{"n_experts": 64, "d_expert": 128, "d_shared_expert": 128, "routed_scale": 1.0, "balance_loss": 0.00338, "lr_router": 0.000717, "norm": "rmsnorm", "lr": 0.00181, "grad_clip": 0.5, "batch_tokens": 65536}
Below are experts of layer 9 (counted from 0) of a mixture-of-experts language model. Rows are named router (the router's row for the expert), up (a neuron's input weights, with its number) and show model dimensions 0-191. Each number is 500 + 40 x the weight over its row's rms, rounded and kept within 0 to 999. Numbers have three digits each.
After each expert's rows: a language model's description of what the expert responds to; "mostly gets" lists some tokens that are sent to it at least half of the time. This comes from a sample of Wikipedia text that the model never trained on.

# expert 51
router:490526473506484521522444478406505422479579539541507476536480515504458541466438523533406565559503515523488469526428531428485468495492481519506456522477495486499528550502441465548542471511504521563463512477561475487415452437486507491459485451536435456552518520494500525431536518482468411496512502521426572537532486565600464509454521530542497476544443527573478525520463487539497523447560440548509556472550492504517472514499448499462589477523523492451553475559504534545430521483464543470423523559499443540528523521555535440481471493486567551501570466455535478462472540531466490540
up1:476533558515546493514484471522405525518449551611471475506533526539534550500487419524477444471507459548517558428501504483530536495535513512470504513489532580485512436491442491507419445459549478475505447484506486492500517522483460515472537528506466494374600459526539518491488509546511493533471535433459466534502477392537420576542533508491487510513493474570543501451444547566481524517517502614477463418538496470510550525527528444509520478534467514485531568402488446519547528513476485452461499509538424490574513486479495495499428522475440506434516514458491497495543520516477543492
up2:542508538516503573521499520543494542542494489500537538479501527485493405495475478544489466539471517511530538561555437504511522469534574543468496513532528499513511501420563469521563427482512430484531526533428441487478410517518524540501440480531506493489484517411465467488504490520534503499537535487670490515512518478535558518501595472509397485441476539556513538555501542515459419471495448476501450506518524539493506508523504428487503493427468573509523491542583525449518495601482508494490482572522538397566515495481512507477522534519480540447518469519475491532525417479458539492
up3:495489554411486549548468509426499502532513536417468473490519467514468517544599502510497532493567483547484431509481484518485502447559442455540486529478557463557457514520502524486484542597508518532521520502508446514504439471480486494502523440505447550552559513507582454567491503583518547500566486527481488538490529530582498494450567528527518415513511473489527524433489440505534535513500500391487527542524443514505515483536504518502545462536456486460461451529514498533436540527517510525543522562514484525485501513443564498414476477557544460501594520548481553441481472641496475496
up4:479495483505493452509467497483525498554544566516455509488556510501519538411449577526441460522557486503513488513532467495537479477479545512515517452472457570473520431537582421481480454528565516518530395561483454519517545457484438475528574477490430505455435509520459493444532537514569476455455554533549523441443498505477512506565480539528571523488464589547530481489517448570459470471473480509448524466514494512534507495492477596508473499525465498520406565503569533505580424461547546513493509540464467522523473447463587457509548485512486530519473482530467562559455494475460451527
It responds to: Nouns naming countries, parties, governments or people as sentence objects, e.g. Syria, Labour, government, him, Americans.
mostly gets: " him", " Syria", " government", " Labour", " Pakistan", " China"

# expert 57
router:511537484468484501530501507443553407512560556569540509467512524546472509483586513508483472481553521488478489495479500470435455507530520459553414465510490524481595568513433459504550502559627530486482579447540436430444487438510496495532447450525415471533465497536492473476504454464430416509485466529504460478481556504544534449436565540577514476550493463559485513485457531550513522471519570455554503433547510453507474554518501498527477512517510492555465556503464464486451535468482467497442496495527456477524426497521549474507502505543495575465526533492514479415477460473527528459
up1:462438479511522490513520499443434454521513505504474453450491525526483535510502496603424530449546591511471519609522503513535430520476492550515538558528486478534498489498480480505516526474547407442503473492539471522491447553490460451534453521526523538475488481556507468483454487537531516486547551514434411487533548497581506563485502515427528493498487445511552449541502426453532522538570475523568483510499451541592539474530451449510478450487582448506531497572470524530464540451494509490492517581526535496459520510573609460494473539513491541520526535444409539493497512434488516472
up2:498500493494545511479526560465490493566519543545512519508483468577421472457519434494499477522465455456494559501516500450504442480521517562597540414499509534554450452493542423488541471582496462518400558499483393510495493472475377511492516532476481460548491495549511469560472499491508484479485458549541397458469467533494522531563534497501536479551506445495516475508467559495560453557420513433548524548436509460526569448499466460462514545466520483508496471453499491482502465484523496450474453496500488513431495481525533482525462612459476538513478594500502493519475486453496479420
up3:450472448530580561506501509470479444532497554524467518514480519519556553455460411500424534480459455510515467494512526463526498505448496432544564563444453519490556551434552393503470540479494549476480443430568591418493550472550468481525528486515534410485494485562511461456560514491553448563489543504495538453525466568473484502509514516536581494527423579490520488486522506530445437456489475523431520495506471538469468477512474602497526440511457470513492487497556513574494447438435492523527471548507457464477511494507507500465517531487524474527487466509502575506467504423496455510
up4:448492473445518455452538479467531517478537474578420498468511495590495528417474482462467501517479520473469540456519580539499487408528508482507441529583514523526483552470565474493474432487496536453478513493498552553544486483416431529528495474439520495469470487566542494469468472484435516562491468493565512521448527495473513508536406473572510474496478469467511550591522513523476502541481417538511473512558561414512503474499479486496473485533498456560467474533488461505539499465432480584493460498492516549516502407491540510516464589533454522461492522482481604464451454429500525430
It responds to: Later words or endings inside organization names, such as School, University, Railway, Museum, Society, and pieces like -ation, -s.
mostly gets: " School", " Force", " University", " Science", " Railway", " Records"

# expert 3
router:438573498522592504475519460417524544489446584529543467524546548495429505523500530544464490437464498490433491554480489505472446563568478539484551437492495593497533453472539490475552501488511449464515534500506516521472500556570489518460477458540530527518429496496481442477456503576543512489508571537480454519525454517459510446441508531484475501499513497473462485562430411427525503505531439423532494520496497493524477517605550529509486527437490484433467515505536513497516498492495491530501389526582524462554532474472453473508465527426502510488551546535446535541424441467488561516
up1:456518432522509428523448505569463488605451494523545469507464467549503514542441463442534464451530503457599551517517529503472502490469481527563506545477519573488531490455450446448507521565533510542522571532468450467453526457519447456457517478440507497460526560480423506544511477537460451472563486514454509447463518458512517527518568546525500471455519491511461511465502505498485441437518432498499577502477510513503534555460477504379516458474522450528535512481520449502529484504530445490531584440529499452550466445458558539512526451497506494539567457474392511564468494482575487532
up2:562497506463509410459443492525512449484482508472507478483466485469533530493482446468465523556505499439570531526465454474508446572502593514453513596451482489521579522513432462531555522546493451467434552435574548531583487563567484501566542545437488569505487503577541531501491478514500537483482484476522457492476472426563501456520517496505439493546480518466452546494548472515501483465551466531565519608467446542452509529410516533468420503512503524434530464439472534499423469477550484491479463489511476558547498531570542556467508469514487494517549515455477470523461500518459515492
up3:518469530515498423579435514544585459587458515510566506500531502466466564390453498480500569538517502458488517465483533490532487447568538507526531477540511549536511435425537461436487450515480458484469442504462483484509481536453500438498493494480535508527510424511469432579549475523484539518540573510477559512539461526437535502503594498517567499550543496519507495462475546449473435425491511493555488522541560590507567491442450482510456440460446523544450481466432493484507442529502520424514523463531522508482497462470500487518510494499512577469434483400546523520459507493487489512
up4:544507561477486475545540519449518471515533485549531439527538502513477537495538530509470563511536516436487469511521504517542559472498553544612495475598441517499509521475408490438507537553534494590542476420463514460500549542543490495462449501496415557494436538534531436570425447526545550467519521556469472532544528509480576481478540540499536509469382452504538499484472495503485518478454523507609452542537523539480461456480570528465466504497496581497457554514524537518466492487498445490459482472524529477479478557605469556514553477523495497511558559486489491544521508552492473502
It responds to: Commas, closing parentheses, semicolons, pipes and "and" or "including" that end one item in a list or table row, e.g. "(1984),", "Turkey".
mostly gets: " including", ");", "),", " includes", ")", " include"

# expert 4
router:448413513508504470472431494558502477453521468571477580478525523488500500541444552523452484549513546520532523510509482546446462483502544402501572466484487428547482500533425478520568454476521501460476572514471494516468478512578441466495543556471519466524388461467562449520487490446601450476456484505477472497481509464505484437460529517520488435453521438526469508410558476520565463543467496547486516523495468454453465520448517469510556504497428497498525612441506507486548532454509548575524513489523478478475544513459515471521430452568553491475553514564545483518472541511496485484
up1:486482511563496433490518466495464590489551468515473426427488530540483529526471489526551517550502467545564460490450525558495513504562477540508498551505483546571513569479500504516570546540520490466527498534529513509507473475515504547496451552609513481439560503462482510580526551528514550550540515523481495463422525516475536483522490498446496473500557532518430465515474457435571618452522550543444471553504522421561501528542583540547514540462433494521494481548559431519507511508486528555528544515524457503492528551462502608488506484446504464603519467522507479495452456503462516463
up2:528431475467554484528496545487556448504452540614460492419474532567498559495527574483542524436546498541458487489462437514493527522473520478554487499520448509583457511518458487483514544544550600442534508421517449488532528508505471512554523475529491433571479496527529498456489494475485527522519534536583465551500481471493514519446529509586494468488562537545499528501551440550466492549495530513502480613504516492547482523512592540566496482452516461544460507477575495498531473439491446518481482491536497487411490474469433449508473499513551467509489582509462532490578482531584486445
up3:515426525570510470492500542534495506486540544576474477524514446461513460599483483499524475456507456482518454438465465595483515484448538508489513466472432572559463484542463474509527559508511509456540573486533456403466541548459567503537556519488527506524503520502528474511483432561519434498506457523557455489441549502565515458518555495600472489522493530546507570530442474430506539531502458499530494556488502493487488525524449499498533442443471504495595599546464493548484467421536529477474424474487488568500526517489506594487457496514534474461506438531502489477532505596559523479
up4:517508462475371457486527503452492506491567517471502425553447504540440517493490482471518510527531472462498527507524520493530469508466527520500536531493468475498464531498583424512512462590523520523473465512506481530514482481471477468494534458469558549505470516482459529562533502488523530514474417514480566470495523486539530521502502549593583486518486520534480564464474425535476531470498420483443512448466449556426496495506490530525533475494469556547465483496564454541512442516460532471452488584486540572521559623606527501567549474498558406480490547519485456574502490471476559561
It responds to: Prepositions and place words introducing locations, such as of, in, near, at, across, Street, Avenue, in "village of Craven" or "community in Washington Township".
mostly gets: " near", " across", " Avenue", " from", " Street", " Lake"

# expert 14
router:524518482560501515521486464519509582442493516536503524461538526479520525553477518515477467538480444471484533486453431421502483462585557437492485500505554408424496540560458494568470502546502502512481521574477471535553512451536516542568546550504502513457473485537520468503500436555439516462468569471518516510556504387494593464509429559453465441556579455550510461499414516483528465577492572527461460433498512452495497502518532481494434537424462428457517522492519489474496525439549501455466501437505518481496502487499489489520555567517474541498565456526519489496567496471546522542
up0:497552484412533511527513484503564489519501474520461469555492505482506513457506456522576527540510444467467457501560514526439551484419510534551477482494499450484441519491434520503498418516514474462472438495493537503501512466464450503578561518456424455522540542584487579607541423483458449517544502528535510538495463512539546467544486536517477562496509476530500530571472483445521564436443501480512452492482539561520497431488510511419476504521484547489539483488388550481451474477404478543566517470461459537493487490502490583463512519467484482511458533453375492524543474496452500509
up1:450512423509577551522520504567445542540507484500535498408477475489457479460506440479556486459494556445505528452487507518497543536541485477498421509470484499527497436501516556519512535595510486452465526522516550385509508408588475524500470508550535474497542622497449538485468528481538491492483483495474509484550553516504506479440549527473461544507514503543465509549474484552492507450485477544507507447551538452457508461492424489425550430480475467448559507516487524584483490525488537470522499460474425493420484468556456531485487590522537505519499540509401448517487543516541415509
up2:514519527489455427522513544534569546489491474499483494504333475478588529512580550527518506488465510504555519515611435505433481475514502554485447532518431510467455520491556449538500472431445562563465540490538512533455546551507499442461433527494475443415516507524431557440426543498486517505509492546495470518524459479453507464497521407521503481494452500587495524463489534503526528493464533516512530508494442479488476479512550472450514512497500476455476523506514565521533486555395501556531589521510439572507496464509497449571548520470462471463514514499500536517502517489520516436
up3:582483410458475584466469532546500532519519474487556531477573502462436447465520506538551447506536545484509446466609505493492474508474487502460416522512507500478503510542485483476524609509478476449427497458535496462525527450539500531518511425522545511522458514525393500487433475486489462525471595534488538514506548518505429422507516500506509500516388506484442481485496500524494509522522529526493492465416521555414507483505504474471520509473455522512483492478466480486463500484435471472560515519406510539525527427434554457536505472526449495538513463527463572449544417463544571547
It responds to: Function words, colons and title words inside titles of books, songs and works in bibliographies, such as Feminine Persuasion':', 'the', Love, ISBN.
mostly gets: "What", " ISBN", " Best", " Adventure", " You", " v"

# expert 42
router:563468499587527529534504511520446477561616475444552515478576483450486520460533517472390523552496472540511555486482456463532485495534469477424465528483493485526503428470557545541471512527534473547488559557459472467537474466526455487507449495569517501463450546491508532500478545439544504423523513502470457459526549540446539410494472523463513446480524537458445459571520483507457511529471532515431456521479410558514475482487469445497509499412453462513452514557475550522535514500416555484499484580518471504418554470485479528527453465550498531515465419480487471541457474466480504540
up1:445503529407443551498550506456537517523545546589540471458498460518590425490524460547485546493536459479459524507469489475513546468549520490531443525572518506500508596493488528461565505533551546466568473441488534503515461559493457529476508508510489501497454587532498492550534489501532517484514419373497520540468486480567512462491542540534499571551534521479564489488461481464520552568453499437564496493516487484616493510537580512453515495467464462515561533528467570483520478447499510487534477580450486512461436476515470515495480552462538429538534503512453480581517468471506509505
up2:495488533481441478523583522490429533462507463449556495505552382486558491557531498482565523496504594447558509473495454522495522514499501522493462490463463512546517504477550527500480416518438500470516501459500495482564431591467465445430491523486534483414506528540542529503426489518471526498486378424491525480499477483444506489484500492477480546478488509424468466529500426459497469460465507506507561528436433511539478541520515525476491596487553460546547524524568543464463480481526490536547469552498498452501485499471426557426523525422468532518535473533554518588516533483430531507
up3:517471528460501462456439527487444513513514472535450512563416535478516531470546546514521551531467502485451468522435463542504543451573463410599436542520543455509479514569443523508455518449520512528483542507450466469579487531505482444447584543486427550430459512545449447518523464514543520539476484489503522444494516446500470498524412447490468457533399498525473481481488580483488513510483527439540451397547509484547502476542478492520494532556501470478497480528466536466532489485466472501457513545455485496462490518575585514513564517506574543569509498519463505436475524562460497433
up4:484414412480506448490508512459465534581493471549556509495536485527468537472536529447551464448440465433489482437522508644500538486501471530523528492489490460499493508479545481482556554527450506488493518574465463517504471421495486523522509521506513495630479489525501493504481468500585480508547498495490498523538469535524449443453471462564471521523485482540444491546440506557512531558475513536417420512477493519501550552414524489549532490500478508511496458508539445563589537556551507470431480439497541488519557564515554564418503499495566478516513486505575572513521474501528482465
It responds to: Capital letters and first pieces of foreign personal names, often after hyphens or particles, such as Al-D, Mc, Jean, de, coup d'é.
mostly gets: " Mc", " DF", " McG", " BRA", " Sch", " Al"

# expert 6
router:517513456493469485526499469517446533496443568598511461552526496441506522523481525531506421467595513561531609518504474480422500507543523520438489493536482563485537515447486453490509470543552463473521527486543469493422486447496564516577468572517470495514497470521449433512541528440444535446525474527458524521514484523420500379545574473491506488544478463456524452544485492500521512479579506505484479426533573472522510537567488451556428526461493471466482486467448483487521564452503461477520467428555517481543494497508575472542522474577505559485499546518469517490423462518488547523
up1:516489520514496470487516496469475423474492489509430525414526537605531554464538483576499558555513495506522412479501385484465523568440505533500510467526474446431432505467515506459461472499518546452495520486563423501579513445533509404545510550477474481442447507518523541515507512479522502496493508490490502452492468535523524469494481505506481453477558473482484432496554422483432556546512582475476447479479392441519514466501455496509523518498529466427540559499503541531524454408479484585550435462504456510451457476480516540433467490544493488523501558595507475487478529467502514478
up2:490520544486522539503446486426378431484507441520464480484521506526500534454578504579504531561564499440508544528540512535476523511495515465488438522480438419504489502458475478489504518546510522461473467480513491518422480392507529520476433506527457450452506546513452527457492474463561497570481535456547512489436542515483543495500564435466463503500500531520532442476522514427422488508499496520557379503470461434479536506547433474533514539545510532510503506465519568524485492534436491528519527516532460461467502444561470487545453491453446487534517607487539431443477490496451510411
up3:538493508495474439496568537437466484522518506528485428407508433420450524505481528498557451438457487472520450470417468441466503529448463488502456599528458566491459522574496476449462539522501491538461574520532490379539493481546470478580504508466486505514510522467502543504537510488462508462487438532506449455506506489468460508466469439532509474479502499461490504500538494546501499498503544437476514496558452520506499517543513504487561447432567485504513476447507511459488514514446526497424489473561492559552472413427526525491439469478387443476471402471438444523466448464498504454
up4:574463500520555570516458516461513508501503541482534518476524406636544484495568532461473470437546537493495505508517443406522542481481525455536546488499462435570546582504447475485485491519492518487518497477574557483440531432479522425539492465515489515565515489534544494498464491452501487630525563521480497496484522419545495541522520429535484511479476473484494607478514522499526552552454558450505475472561523518554549490538489523542449449477585503469507517418535565516478531534506504450442427485499489550528458502515463509489532575521528475486504422506490485483517481528519474525
It responds to: Line breaks and list dashes opening infobox or list lines, plus capitalized final words of organization names such as Award, Railroad, Commission.
mostly gets: " Award", " Railroad", " Works", " Service", " Awards", " Management"

# expert 17
router:587550526550527511430544441520502443470460510487600534486499495545512526523572491494483430544476559521483520495534491523548469516589551434461491470466555475468472547481438559540449469512494491563562468514544540489470559596463443582529460518496514531513442544510504404456553522560454552535573446545490401477495393502547497486523486527551542567493533468477496486523502515502506542495439513458545425472489462539468461478493502452495512537584475535480489529488460486532504465528508509457500481487501562489505446500520549483453454495464508450467480465497522447466549495429538516466
up0:455464549513479500393545500494520545488538426506537501437395497469475515482552453540546526536455587466479508491535549512555490463526505474530470509531389502465484459549499510471500433516573510479533560526427446498533488507468530511539535488504500494465494548617452438482490499575467531565505456509557515510466585471474605463595498468529470499509489499451522516517499498507532510508457522498537432548473493480535512500558500479516474464513495563506475469495469570468555473403515512543550470557503473524454530525456502602519500486509455524514564474550505501501508455444589511495
up1:498482521526536485456530490550449591477518409524493471495497464592561523400509532526530418486456496487510500409525499593479499481595442489526565516520498508491482456469468515501546504514499497510510568557449528564492522503449470542457528505543517488479467432493374536528476470492468522520526487472518473551468518448525449444479505523535602483504508437508522466470452399500509493507548597477478540549497502473556495503515577493502502498470567455533479538467455555536459511473442586511484516568493507474437465507525570548513523488483552457476516524474493529502574484542525482455
up2:552434466563461518448452517479450439492488499433498426435547448377519502488504490450490434438451491513458483451541501457431509528542452470459495521555501499536538499589449466509469554574526504525560471415483461478493497494489505550588532481502507484503462522475562521515550478510504537566506491565469519499472501502605551520533527485549482435435458433512483584447508510532454459504460522497469495452585517551496465483450499477500478504503588501427470551464518449545441461479529526481437475505484459478501491529541486471490489465500573464484513493518514462509506479459463414560
up3:524494445492475495426584547527474488448563484581486563470490515523482543554517472537421541451489532472520555502500574529505481547452475529487529505550538508517493486534445508477469489561498471480536495489506474493500572511435406523524588562542583510509450516524565535460413528500448510463511528503488443519440558469465540469508499469479490523535482498505524420563465469452475497563508556526464462462530495537629520490479494491536546526501477433541506494459565462483485462451530424453519476474461452532457508469442502511495534543481576541495501463564527533466428508483399451492
It responds to: Transitional words at the start of sentences or clauses, such as However, In, When, According, later, and Short-ly before or after.
mostly gets: " However", "On", "In", " When", " After", " now"

# expert 21
router:493522461478514494512486484508480582594498543499547582530572491542558461512465469517429521459488525541450554523468497473508525474506414504517491483441457480507509557450509523517432523525481502440555544504458488478414541411471458440479439522554457466542467568442529499434507488433510444468473540456491591438480508499516509416550500521494496551457444490509445521546494497494533447459500495540458443442555490488533470538534500467528498480451476431556496510493453608513452501523509513422434432547518472504461532549575491465535476438491570549469465501489497505484494527526514447533
up0:481481546464383553476518505502481525521526558519480505515478402476512492485593463481463490484556463489449498473446527482505486463522458432538465483544419525576520492531471496501488501583530530434535544441467455450457478442513475489487542484552486517448511485441590524492468514460506458444505424452446502505515526508535513463509474482493479508464493432457510533555496543527536617461439531505508563534502469526522476483548514477526550467422543491489519552458532577495413497571512397498489483488504450559536520478483502491432421506535532501467442498556511480589556482536526490519
up1:456480517453464539502521516477487521514510537444457464496528453451572495495497502465501526470449519498528506479508508512499458508462448487511479464477492530521556399492488498494512449478522563445460441526456475548455539511491553527479603448528533390547555531425509551540529517469455476486451511439497500511622472512512486486508477475524489490462466506531536453544408423507470570464591510488457559541450487446579509493615468515518570552534540525511587473526554472510469444461514496477428479605507450503461481514525485528518544513493526539523438493520488464540536444510552476495
up2:430477524501485523478553493466458581552489523491469547505508453514485474487521461481478567431526492507492556506472514460512513521525481471591504514563509493560488502484479434540510491500499528450576472483457507518556435489447539405504456545527486447522467549555510519497554432481509531465531518391422495497519526480568525450546556472498500477495415436474540583466529534500507539487487433388486525526472597497529513503498477541529461475468517492444447439473504554536482465516462526494471459556451549490498567490553493454531572574468582527481497474550461466541459492560439500540
up3:391472500469461495489468510492473485511484498465450462517553476539535475501472528488516481475481475470516439465539488541418530630503495526523509413500519507473479466484519490477466443562510549528527528562478524451444509555444483485497534444534607501505564524459479597599538490551538513450515499485501460433512489551526418481518540488471537509475471482488456416499421470474524511537438513535493442569425493503490523513515490558518487523486499590511465468513588511547471497434554498510534551486479476556508446478469489451496505438512480548590521469486521453592512550485534486466
It responds to: Capital letters and short pieces inside acronyms and call signs, often within parentheses, e.g. FS(H), (NH)S, K(V)RW.
mostly gets: "_{", "I", "K", "H", "X", "M"

# expert 47
router:512446566550566465464554468468486557460472594550496414494546488522470474562462444493519530467491476575503445549484534520450491455498472503449564460490502500554514542526482519509576562521450557567578508478557496477529435551499548547527580462518494510476546432424574545584477533547555514532469522476488453482468543479543484454470393516481521535514480512508453526522539538461537540519498467532485429535542537455495491444483523541488477488517444519431514481427554487517461477473511525468515500512459488516498478539481513555530477486417507436570541484448535490540448490540471565526
up1:440436485491530494531510529553527481532508502511535540523536474473483503479452484507550502493528531540523484490476541478498461446433453476530532432490499504568464636471504472519548512541500602532468505481572437506565437476529460518527507528518494549470518433490557607556553516488511511548508481552474501430442522509572456457517459524552516515503474447561472557495562532512529503537495501527575521478551504526452467505449534532454545383422490537438511537537488546459505503494536523500482563489440433499514497582443517524459553494481588460454498513454548474423493491528505539494
up2:549431481457496474522506531499484410546518479439563468515453456516485538481449571467525497469503492504494617452455422460521478514508508461528536497503503528603545550551452439452533494476495533523474520523478512468558468528546506479522477534485509514530519471494450489530468513417448507465481525580531495474511467468504569485525555485508559395465496497488547531495498546544539521522508527426547535549447488501489526483531532404501518435536470574483423544464511506460467541453509525524528388491475514436478509512566569548494551494581502457491444489524554529486532578466467497569
up3:471533525530434476476488487456482581452495520517557454447460556468484509502503529514411534524447549471430477471431451511533499529532504506475466427493511482457427510477433493483489485550473436469485550502523501473567597479474544492480486570450480580453433495506499470495475587470384527434471499538492459489515519438535561481465543558442475517500450438462460486460477528488493495556541492451522438511444449460512491536555538450402510494576501496497480497560473520452600541486549461474532494497492523519535478507480562522547476574478568522491466453546494526510504539487520529553
up4:500543535484467542540490526570465455480464533521460457508484544478479488487456508572502514533445524486520470504425453553469496520453398524460517547435434513446505476467469461530550518565544547424497492525567401482480555464494527507441539528510477451376482536474506497555541506474430466494501524408568556428527523538501484482494444529524621502518523410521501491462460507507532464421541496492475419488523473460503506478569552530420469515498494496519453522482510527508511450477569495560472511493525501537514567445466551539542468530537488511492519496454513466467526433493484552470
It responds to: Commas and subordinating words that start a new clause or appositive, such as which, where, when, although, that.
mostly gets: " where", " which", " when", " because", " that", " although"

# expert 61
router:471528451500558502438512475534446590499450547422524542546454514492492434499510494444529490527515524472483533472518523586463542509502535476550491524479500492518434529445478496430479474497552428468577527475482548497472602523444582560454477502478573502424509554471515474441495524475440467468553461560476529590474564488453511462585548510513526455553442475532526454490501534494532445458490520594465477542474453488509485509533486519475479550474535543508531436567552548493585535549551529536454526488494538556522442493449526518535479452506499583501519487478523495537572485503510523486
up0:532454466442540494477496532486509500511493388599515559516449487556548503467522549512519525541552465504546465547549559531503510529561462502507555464520503533521498594517514504515580513471545502468517455470494497510565508513486504499558494464516528550376495468481493512587511486487527444520506489496480489546480514552512461513436536524473555426455468437534473499449504473471563420516428479510539531546502421406499517433444516553524524520468534549479502456511513510491442582545453514569510512503414521515524503525509530460477499451496531407491522555523512507432506573473436437533
up1:504483478534408547443500504522459531532513552487476580522412559509461411496478502460482419542477476496492459444537439524524571454493484512577478492530523552552498550495499528441482493564491527420527483544486530445516531457497500520455497465529514417499493519505506528456475514520507455500596488469454516545574491472524477533551480454578506467525547485464459514472467501519470488476424510545504509516510462436511515464558534552458531510527524579471510452533552512543573444477444436510463489502477492424381490439528505523537484526484503523494555473494511493468568460603585475541
up2:489516522493479532515451506499571516491518448492455498485444511464529460547579522463577505528493519436478519465453546465516496552532488417477417513473496509509536611530489578506555478526502539504452489433497480502475479480497514488530550497511510517473487471449454622486558476487491538524538434560487496482531501484520515468422434451527480450480526531465488525579418452520467533437459573489463534512467553485570506462430469573499547525500515516589497531568429456485495553486489515541565491575444498486537500535495534489500588576519477448554476539519504421503572477504482494530
up3:495479508491468513574479542476524554515492488480487434481434486485563546564598506544533456441504590549556543455472486472486578522450494532520425527489530537551488461573527488511481529440528514501502491551510443477494522492505482500451554409565479431486557520472484509520463506492463534483549498458583492459591457501476535486512458439440421500492567487444481515553427535510475565447558501459516539524545551400576523498524438531531476494449437505500543539510473511480437505459469506455483490498484456499420508451520435546472523558482471484492483500556488505524514437489538549541
It responds to: Section heading markup and the first word or letter of headings and new paragraphs, such as "==See also", "===B===", "==Early life".
mostly gets: "History", "See", "=", "Personal", "====", "Species"

# expert 9
router:542436474504525482573526517562489470538529508622600567555445544461539509535538526466510419451576466522476551450522452486521491512555519501563430501521511442496489541470469532535511520520547535477452547498540476441460477442582503455506486469523448448492487487578498492516409469473485431497533499499517484466532571521494510418497521513585504460528567453503441490462439553588525548454501604572541491491516472447461478506469506446473509508403509482486475527451466507528463555495483552505519485467498517466516451534513535476497511512554534517524437533543505439518508524525497509498
up1:492487497435421472509510512431425530520538501530481500508522525539441519578521487517519433469492463460517498490502459512443423513483510480467492511516447534453558457501512401476530582511538539480459479481578500540518491409546515485509479554482466510444502488540528512453391437470461509474541509516509440516420484513525534457479494428506546475435508486511478536465489516468462494513529530513454455518501501395489544566546502484528502464500510411551549561447474445473541527507541523539523515457593497497498483496487526500521456444504446510505521612452532502464384482494555513407
up2:479508558511564516531520525484481462561499514469438461465487539558459483505506540522570559479500444493469474564538528488494557555491575450561496454573483576470585444535490498504546463494526453532492558445561536427450476539445489464495486620548487515448528507498502485479449486440471443524537513506494408480512498502481459528548545512521438504484444505478470518534531528490519523491409547405508530476540533434507494561450457520472488461517459525433531448485456550481467505472496526447434462544526554449485491468434566449496503450508538534548520448519426477483465506456515536433
up3:472488488417455502548514536442494471528491523483489499514494559528493534417555430483556538523509498462516508514468457515509457465515508492564472539468517489527568494511596522459541507524521508437474499481606503511541518406447508510505528486490501451522509510493526411484495469544494506472543460486558466410500555487488506545591531540497501467453514476464490552501497556449481483451461426538543534516447517449472561469553505525543508470491527519521493475475462445470522531494616383454464433529463494411579510467445515517483503548500399568451488530561464483443543460499502483473
up4:500442464526503503458508529410382492516491538511529424518483527522475448484539518453531569561498510527487453563470551488535633466544466432449517516504520563512556444473497551529446513511501506423506433498454453533492488516501515466503549491535541490481400542445471496538557529522456533436516466440472488431542644511553426520508463539465497522522535502474421473531508510518514498523470507503517530511469492454458508500487510516483453466560549472530483471496449451504600528516504467495450570486497523476505499437515444515529486491476561486491529559545482434443463516549534508494
It responds to: Capitalized first pieces of multi-piece proper names after "the", "of" or a quote, such as So(cotra), Bel(oved), New, St.
mostly gets: " Te", " Hol", " Wi", " Vi", " Ab", " Mag"

# expert 40
router:526559451581505434467498445424500548510467526507450461506499520477510438512476455511477512441459405525405457535554519420556507441463514572513455473518518519471535514484508508454473483490491439554556474465531527542542509520547542504445454520460520517578513433413410501477524492525553506493458447461496461583583451519456496501490455551469475550471511579460481431473490467543490488452478491499421503443480521496552490517522477503505512565546484549540561444483535499538535466509540511488518459458541542507451463444538552500451466465485550465529528501538480550563442558543544496511
up1:476480561506490455447548488543415498470517527549512540500567544507514575436509454517519530427543510551543439517583474514480551503545464495504531469424478453494551499497484491471430483492438497484487435517540445435554521479488467477506497513549508487464509478483492530563511512491474584502502546522435496506547526409484448536485543482405573556505492434482478467455500519416460547513488535460485489465490469484500502505525508568470449529443450507519519575514480499479533519537485419461458521479352504514633496493499543506480452545490527490483481512470517506525508522509528603554
up2:497512444553504483473514505506431480492510544538499473442440470485472463460484513509469450467396495404529469447508462482534466514470506492568495530535462466523502528494499558443442458502480555534493550486490499459549526537528553479465462485501503499507444483489467442603503454529523443517475407423528545461501502548511525441522479489555507477493564500498545503512429427488575519531469581531485535431487496498569478431519523568388514449475463514446480435516511514567458448440554522541475414486465485454459435422514505482489545549526517484501536481551444510497514469535574484528
up3:505518510474488523521491490607519508528490524519522491484493450551470472461515447438485532548487495510513460511406470524431562476476385541512488473514547456471543511459492516456531464544477536543477538442513435485539526420505578514567473463448515504487469484539450578593542513515485460522481504498457492480436480553525472451485477479514523480529561475506529453487537427506468501475447522434472525442455498474441584569577479476462544393542551482486425507503495530570511471405416530454543583538498514519471499543565478486553509525492511491540482498492475513506548486511507526573
up4:488507530535511552521539497422499500464481536459471441451476482516546476528547491471505542456472459407587496532406461444542544564453453516486486523583499538474455508522511472428444518509523541526501594489475419525526510521495479516465453543490492472526518495477593489479529482496500542525486554525553385459533553517465577442449459462494494481523469502476527504568506563468479464500522510479526462450431471467561465492545504508519510439540547532435498450550487529480462462490485552575522446532573494458508513444417486516491575443511479488512448400480511517532487554455513504460
It responds to: Periods ending sentences in plot summaries and prose, line breaks and section headers, and clause linkers like but, while, although, however.
mostly gets: " but", ".\"", "\".", " ===", " However", " =="